Experts of a small language model: 96 SwiGLU neurons an expert, 6610 steps.
Below are experts of layer 5 (counted from 0) of a mixture-of-experts language model. Rows are named router (the router's row for the expert), gate (a neuron's input weights, with its number), up (a neuron's input weights, with its number), down (a neuron's output weights, with its number) and show model dimensions 0-159. Each number is 500 + 50 x the weight over its row's rms, rounded and kept within 0 to 999. Numbers have three digits each.
Before each expert's rows: a language model's description of what the expert responds to; "comes after" lists some tokens at least twice as common just before its tokens as in all text. This comes from a sample of Wikipedia text that the model never trained on. Tokens count by the router's weight.

# expert 22
Spaces, digits, semicolons and row-ending pipes inside year lists, dates, citations and table rows, such as 1975, 2016, row-end pipes.
comes after: " ", ",", "1", ")", ";", "),"
router:452499512463544520531524483593421488460421512544510534483618451559537627449533458565470489472457447486538470411464489534537500576449502457482591487485541490458570471473378489471523499441474520466436486529571567475585536502485426493499490519610504547497500485480541467581578534524485447530472490490573498502490450531532551518511440492493468487445447441454537528459500476558478522519488508486470547519592476539446502602543485517452453548443410582509554519599541496545477439503492473
gate0:514495393515420474489538489522572591512495515484537477537551431524508543493533529505529559480484458393515564516469461569465420459449545462551462447554460411583498486543492435457482534555531562476503516514384599478539434508533453485617498458456535569583463517458552522492465418402503517555419533516556538481596448582444518450468524534516558377535484560479551518430437509464517522466518545592505523382594526441476531505485498524476579472590473465438415503471539476541489503418424567
up0:459491467558418521425514592496499442386578534401480492473501584507457485551422539431506535514515492513527418547450471443516401562396549506519429464452399561470518522486486443532486500484468558528547521438453501596477447531526535426479419542512444502467492536577543630511557506514541551476489488527544477529482431580528491473424507414450424410519569455532532509536425545474489528463573493488529513422525550528595451579443496519472489472383494479562403494452477475584512440454504481
down0:503502472504490612516571450583591681491514543523520484608614494494491503502579468384426543452442597584544497481527532521501512550441532433580514502469564518529438455471546484442590560418492554590512488511541443486508510503475508501453467555493449430451605530544440470448506525420505559477520441529522559538533532482450472504534572557498562510537515560556442427528502547487438574441491445500499516536485460579507447498532504428448498451508538466442502621496535480458519495534448540
gate1:472505459428444425495506506490530445542483485516566472434523518518432537475456524508418455466534488478511536498463545526571509454414565510625474428513463469504532451507507397464476490530500453557540564479436449568613596485522550453516482481462478553443494389460512540413505462500520545472542477523523510560486506507438536552540547506572523560550455551414493463565537461483535452536513480379523566443536585544478472532551503524493420507541470503519527569510436498469517399473529521
up1:598495472546467548448482501424444423538497449455558519471344615499469397446497535472534556554446443510453489467526413432555532500392580554581459438552426600474416551547488541435564483511438428489519526462509539529544482455500550549528479483574547530491575499460529499467518567498537587465476508525528602542576485449451490553555502551596520424496522439439509437537568622411493434571429543472523529492405483547472476525512456531562460466544518457473492527393532517474531498525500433
down1:426456470419429479519578483480491508456520538465450440517506497571538475489619495443533528514472519459519504536430446502530592606442529391507467573462430431431508461504450526456502545521482515485498565451515446505499553548546559520505429524512490514481584420433528552476494471579510580472533434488482490495469491477481489484540490441563499460493483574488486534534540539520442460541496473581551681505497531430516577516473510533471528604561517534578616448406570511507421531495519491
gate2:488524532485499484590544523538478447473561526445534575510525450444539501459594540537445468509463510498478453555599468522533365471578581611481542499462578456546471456542500446523510457478636505407507440526447517577457500547487501559488507488547470378511463487469556494548369513499549579530460576477561480391451479446474482464578526538503537463573466519466506520532478523549556516413457458519500434460539556524554439492492595464433462497475566436466490518504498517542462512506498563
up2:463504537513493619507566520438478392514516477434509470441412489608466511484483492503503408557483517556531462475514560513492461485499405504461606491411502541514487548544458413481526518490555486440574557482444604507526485559508483432511528433474476439528473484433529440541486522501479509432544577463473454566501572465530367585559487454493469465541408503546458527492621595528458444497527443394500432581633557394487551581584470479433454439463450553544534515559540493427479557514508439
down2:477557491509472506553472515528494438500551549485448513468445458425459617544478472545494519524438580530539526438474573487482504470464567607481433518491498533470568593494479518470517400617449514558465550489512541488517359457493489545415495439493486488465528536475380590549511603543549502498498499536603454467452519404508509566565446524459462557527435439447552540412433528504531476517526453483465454499484555631519497528462547454496467434429445498561553489547550535577494512486431493
gate3:475509472516521501516547572541536486463540491539542500476498444438543488497515500536458483419494495385469558574569562557447552472449447546501460478374432503554460477480460496465498507424580458400469487537408413534517594468537473446448501470377536419433543525527463469482541465431544560561623516454528512390608566525548489376463463584495518540476456502518533511437424521489421550503506531595412519473516558469398538526517409512509544533463584484503542542490537561569481551607540471
up3:411500603527522439505445397520462439583498467467499507510572509481466478525531516519482507574528456483436488541431545471462450529501405461478511599397486476523415514492497551505561479442451461513556537547407573471532504513512495447396493538438640628510436461554463501492592496507506426524504496502523521576569497524560449590416606518565538415451466490425516422549533420554487544584508513436497516499421478491463523552453470466554442417499511564550482555431488425436495507549503522
down3:506486489510616541499587477509527492503580521524553439528574480439413457516487464560542507437463577529473523467508555475511493453551465471539449486499414560478385519510577447602494479553478545529457530452514428557476406445443484564492436558503535504440491530439536526397539501479530446517441518537478557535527526511540564395451479470438527548451374418504547517575441470505493502478497545542470418445572510494505543515550518555512546508468519502532495518536496576587607513512560501
gate4:462422563596526450504550471420514528422508516440418517453468477616436540440409511453458548504483439524536593405516587496442456476488545512479468462434483469556455446487513462458458511431497495439508561469547443539520547450503514499554563462549443379521497495532516431499547407536502468515520445595524499521474484522462520456492604436452487493568512532418477468562417446559447502544468504478511407570578529413505498501493486511484475566501529555484555512435481512430511394538495472
up4:578454584526531472474530434445446525548465412546418512415550389470436587442430565497540473464480558518469487597505534482545493531574516495457569529539555604467556443512520447421470490482378429585485531436561498422453517487465515473465463546435550427498455473595569513540476507503527474507450509571511425561449450537574564482571538467386418492482522584498504553476555461610560596376444589487493589444549497461460473517484500609511463533444475493489495455471436462494391472450428512
down4:499525470438492510453523409426522483529543494475428526524454548574525457542398565503538476506566470583534572521429484549450452462531495491566528557521423557433415422453470488514543477595495512497468556538522432540487521346523507465473400531503519454597503493486501547432565472527507408486470478497536574517536493566494622436483526389480432435626478569537530442596560457570542592469459479452554485554599449497501490522525449393460559502494503526543525443410500478566558560493504452
gate5:473506488476518509488512520522560519472500573537572526529574421554511503484537415461477460476497478552502529538382517470556472399574581503517621428511535551525487486629468507485463485586500473511452549586525536399461459510621445493505581417559453505549535413476489574541476452474467507461554472591532474480580478513429482513477474508540514448539512547454449542449536497527590448499499522485489506502565486536448616534570446520517531510545650526450574483406502485533499545528516438
up5:471466379436478541519506509612491550550515533509562459469524531564385502475550485458525535392514344497532492455467478425593465459469550627583472498494556479477587491544451553541552521511630511533486504505486492480483565544477513472500528640552518526458537578446423540509405457450443557413531419552555556443523529525547498425539406474439406484465553437448532445533473445464506535495534447564516420529412454466468441396537470427486512513558573433500549595484499460444554511503519488
down5:512477529493499563486472549493442501508546481462556425476535528519511470422571511544453564423468551545375409502490610529504592536465469477480525461438556541554573532481476592550494517382550494542597490566491464442588528512481520435444490555479484481487561563509491448543533547463494520519508537409523532524471595519511424491527467517471491411468505435481474483403454596528475582419436528555520504567397526482447516553475508497443461549484525522477503516527487418409443507560521440
gate6:420492629540528508516464469447433522479452445498528550479480473561531502517496412534436423567534400489478510490532488596389528490464436503445527436475553446453454538491448501510549514516478522555481508557443581492515642573519408431465525487458541597441457449501535574480552503560449550547524543423529563486483490439499559553456554618515559504464479450505517537485548596532538541466502507474473485546563483440418410547419506411493440462473467496478559457510461498494460539571436446
up6:560530465503513442503593472552608580544472531499490469559534465481557525459511490416522498513483495475502513326455444557471479584507592532456522452496460523545473447475609445484441555575536489530445438455596435485511476427502597462509463568505418479483519544445555475458431553495471487484426422478445500454486494548516473422484440536469464574489517559484554427525514479464493401498376542550552488452470527469496548419493419549491576478488477607526510430532516563476475597458439615
down6:416506505524520496540497501438523498461490525475405483472525390472463371565483584530599519540540497420458495433525587459621536348569510602539501479537549450545438480592513540520532465523505522506505531530532526490536515460486527563574479493549435572522387509365525546609517454438485522514498575415406472419389503454561534473518508441594529544493373496473533468520467554471541459514509496518426504394510630563529595550497464547497482490428513541453460493517550515572446529492386513
gate7:401512574557515583541454479538446531451499449585549470416600519491448497473436430542487470538538495465582401588573561465409572472425481457447591433519506446554457522446470495448393394405527506556460487512467662437450488486526531514454492504545473453467471572541484473534527520534485548556480582508520474418530483503449509480467516525565590462491479528458489497411582564488504583528468525520472559504471500490436402537484476462507554577473506561479554512582509468509431445491491526
up7:409417545468477502420537554530547458535497518554499520564442583500549467567493438480499506428505500516481591542417537577486509587505466437589589514472557474523470420506444509528536523485534598531443511516561450485473575459512616471546501426417509447512453472439395512543542491472481502472511471501528400460414523520524521479555478509475500454435548522486492474548519540436534480452475487445511520506519462612434566537454470487447571493519517541471575499535487511468442626521613545
down7:421412515573503453493521436569424462474484488521493399416548446525528499475506513447570572542561530508509540494418562470548519511530510532595500485498445528492467490460456602533510469498549476511566600618489436486474553609489442533573568533479497576519494528468514516507629415403466584572490508423435514422417455444608503499493481518596550449554511466417511512489530519455514503540453553465534533476520469527507536438503431574534540475420450509519548526490440528494392460425508461
gate8:550531559454560645558455501579468557473589449432538425478427559457486553495401571459415470530447471521402502516593557506489493514426524490463575527595520511536452492444475470469449450575509509459475488457501477449441482495560534404461433515470507475479566469553466466430518501502604498630473500451517505583556485467524625623549513568520493503546518495467508532573436514514478568556547520557502544459558547575493443495470422433491507479559493479551443443594495379481529514512549484
up8:524544659411475546516585588495435451428499497437461448464463514530427566499382567547406442539530502490520494634456530513463471531468610469438492380446469518461501551473519502471480531489570459495519452480462500531490561595533513492543479488448540499496548528474501452529473507472515508479472418490468448479438582474582538579428486479513399482511440586486503456606473514442590582537480507585556483479410513443570486588535536480418488486550523512523478443437524513512609510552463556
down8:469501565502461513494550508476459577455599494481464510418555435456562501478490400463436526466447464526583564414391524505425540548478489494483399517425550434489497486483574500459544540573570544535572392461469568392546472507519447528462525523530527481477481426607389550480523472510400556460516421490517516566557479451447561593409545433513417533492506529420500405461448612499499516468523531513439597500527529515475465483488451457532415494465484579567587565497403471476481481586404518
gate9:423509576523441567575541406556508561502557449520432551545450438540506446566436459413571394485513451478496433408496493546541433553630549488472490496438443496511534482441454451474551485507522506451448437518466625449569603519590476429458489488481488518547524540522462525469521518487428480560573515504496474455468519486521492521439439464400517537459478528418512492479425465460517519430489588464583468532511535476615506565573484574534503587577578493549530546467430553544489472530509567
up9:584428481427561407636479467473488468506438566565373535444490485504390545484437498482478512557465486439439443530446404440483471494537541427502585494433544484478466472494513473486489485525509497489417505467464483525477506469507556456495524559504422479441421485504519584502446534533445504499481470601578480529434548430520513541449557581573420547573561596477555429510445534404363463601395551525497624536488481528512390505399558504543570370467526479499532417483578516560435439505512491
down9:448450456472590472451524519550472501513461466607473494445447445504527500540577482520455521527515496521496580495494475450374438558376544489490528521571501509479564463521505517556454555457482569423518479464506476527491428444407427497496522458446392458456473574428563468470440480514543473519562500538488509573528536453475521517456473535501514479573423550510557438563494484418533544514566481507554545537464524561487526523529476494510491473451488552517442497450407402484565602558408483
gate10:488427587489688458563558461558507492437455472546428437476427447575473526532456422595475467446494520523480472424530499495473476511565446381475586470488469494496455475463494450659433451530438418414533498528489530486566502438569383390434540527506480536518465512446498486483511535621446427576481521451587494468473493420565467468541486501487442562465472484491492571463445542460568473467518479453457423525556476511475391552428557489490517478444464480491548465478489491541528509483529423
up10:555588511483497513452483397503526425503544555531413437444472493565502455465530516398485395518515508485411546483417466482517457562478463491453508433526521593501509564490540507514439531566521530579549471553452457496459539510493555511522487555461469468432468589600496458523446461478484616458414476487586528476492531491457517519458448509516559489468580560455548521540545476502504626620517496520520531486417337482507479475427469583571500483548471477572520544501572463465483471460566445
down10:455540441534527468491550437433538527413510505565404541526508435433531570489432531563538570443472433512534512562533566468439552494523404513461513518489529491532547550560518583518516542527487550495459496473447430513512386523535494477464503502499487456552526547498531479552495573537493564572438519499578580488605623513538523450466468554481548467473488429458610521503462468461534542441459445512414412505498587511568528550505448521404420522436504481511571533537412521456596535511458512
gate11:528459484542513491507456444521487474436559466504515463459453504521443467470502556524452606532551496507489471503482518448561495463474465501481530501541540568510459539542474574573440571443436522537592506470458471475486533571536580509493522486377540477475468426515489465474447454549534503577505500648491501382477506439480584453429520529460435444516529438487528488536468573485428524555516558582464468564541547483545519586471506445509493527479561509556462491472493471531401468516515558
up11:493499453539492456541482521432534454424513527453500481474418438461449590471426449538536590526522467385496478527485536450386496496446551490509471544564611440464501499433523496513500577415494571571632428430409505518418537549463596483494458446454531534476491415552512554502595483568496421502454452487504411509515437478385557500498565554417544510520524417438484470433490499455546585477489522565444532431472544516545475531368505538521519433498508477538568477517498464511489453514566502
down11:614472623430464480404505446391539490525590548341499505518515573550487465490481573483415513526466438546402515516539444543542450598500525463502463470490523561509476434490491505530491473516475466531536500452450461470578494508525539487536551508522385466422555456489482578496490566560499441450431481508539511503447450553444492490453440444478481436488542445565432491510536441544492492556401472487445493448512434439525526467474588470473532459469502520551361433493495574497460458485545454
gate12:471503474483436500530506493433536617488449546502507416559447446429442535534480525526554562529468481467516498550451505530581411517551509613540454509420545441407565482445536530462496572498476539496543387503463480576498505482482524420630481446544524552510600449482491507529494522519543590443416512477492482432536507547561498515516428513584467445519464536471591474487503537418509503598486535549444529473476559518524390532478585530405536484535434429456382503488469475473479563453526506
up12:578525480488408501527497534453497488496515518490438460534478562566526531450463521425509506443487505562424527483455442575493514438500518470571465542459577540496437461404469480434534541505545536438525551452477550492519549481608540535627469416533515523494488548563547469510489435448485480603484471573457530486561464493508556410587503540538504507567505478529491560427455418556470527419450555444538500505506551546536574401565422570521551419583511507493472542505567419503487546531529488
down12:592425544466531485538455558570440408608450527449459404488437501483516508555454541408472443431470527444602506541433538483561505519439487419483435550536465480562584527454476473502514514578462439460487492527519584541517568498561485523499526457469564443446436470414464576509514521502530481462516452502450506556446511516597479518470489475500553585489534516404513500496478566515480535454542490405623629456429574447455480530466502532525483553430526520493533540468557455410489537495547413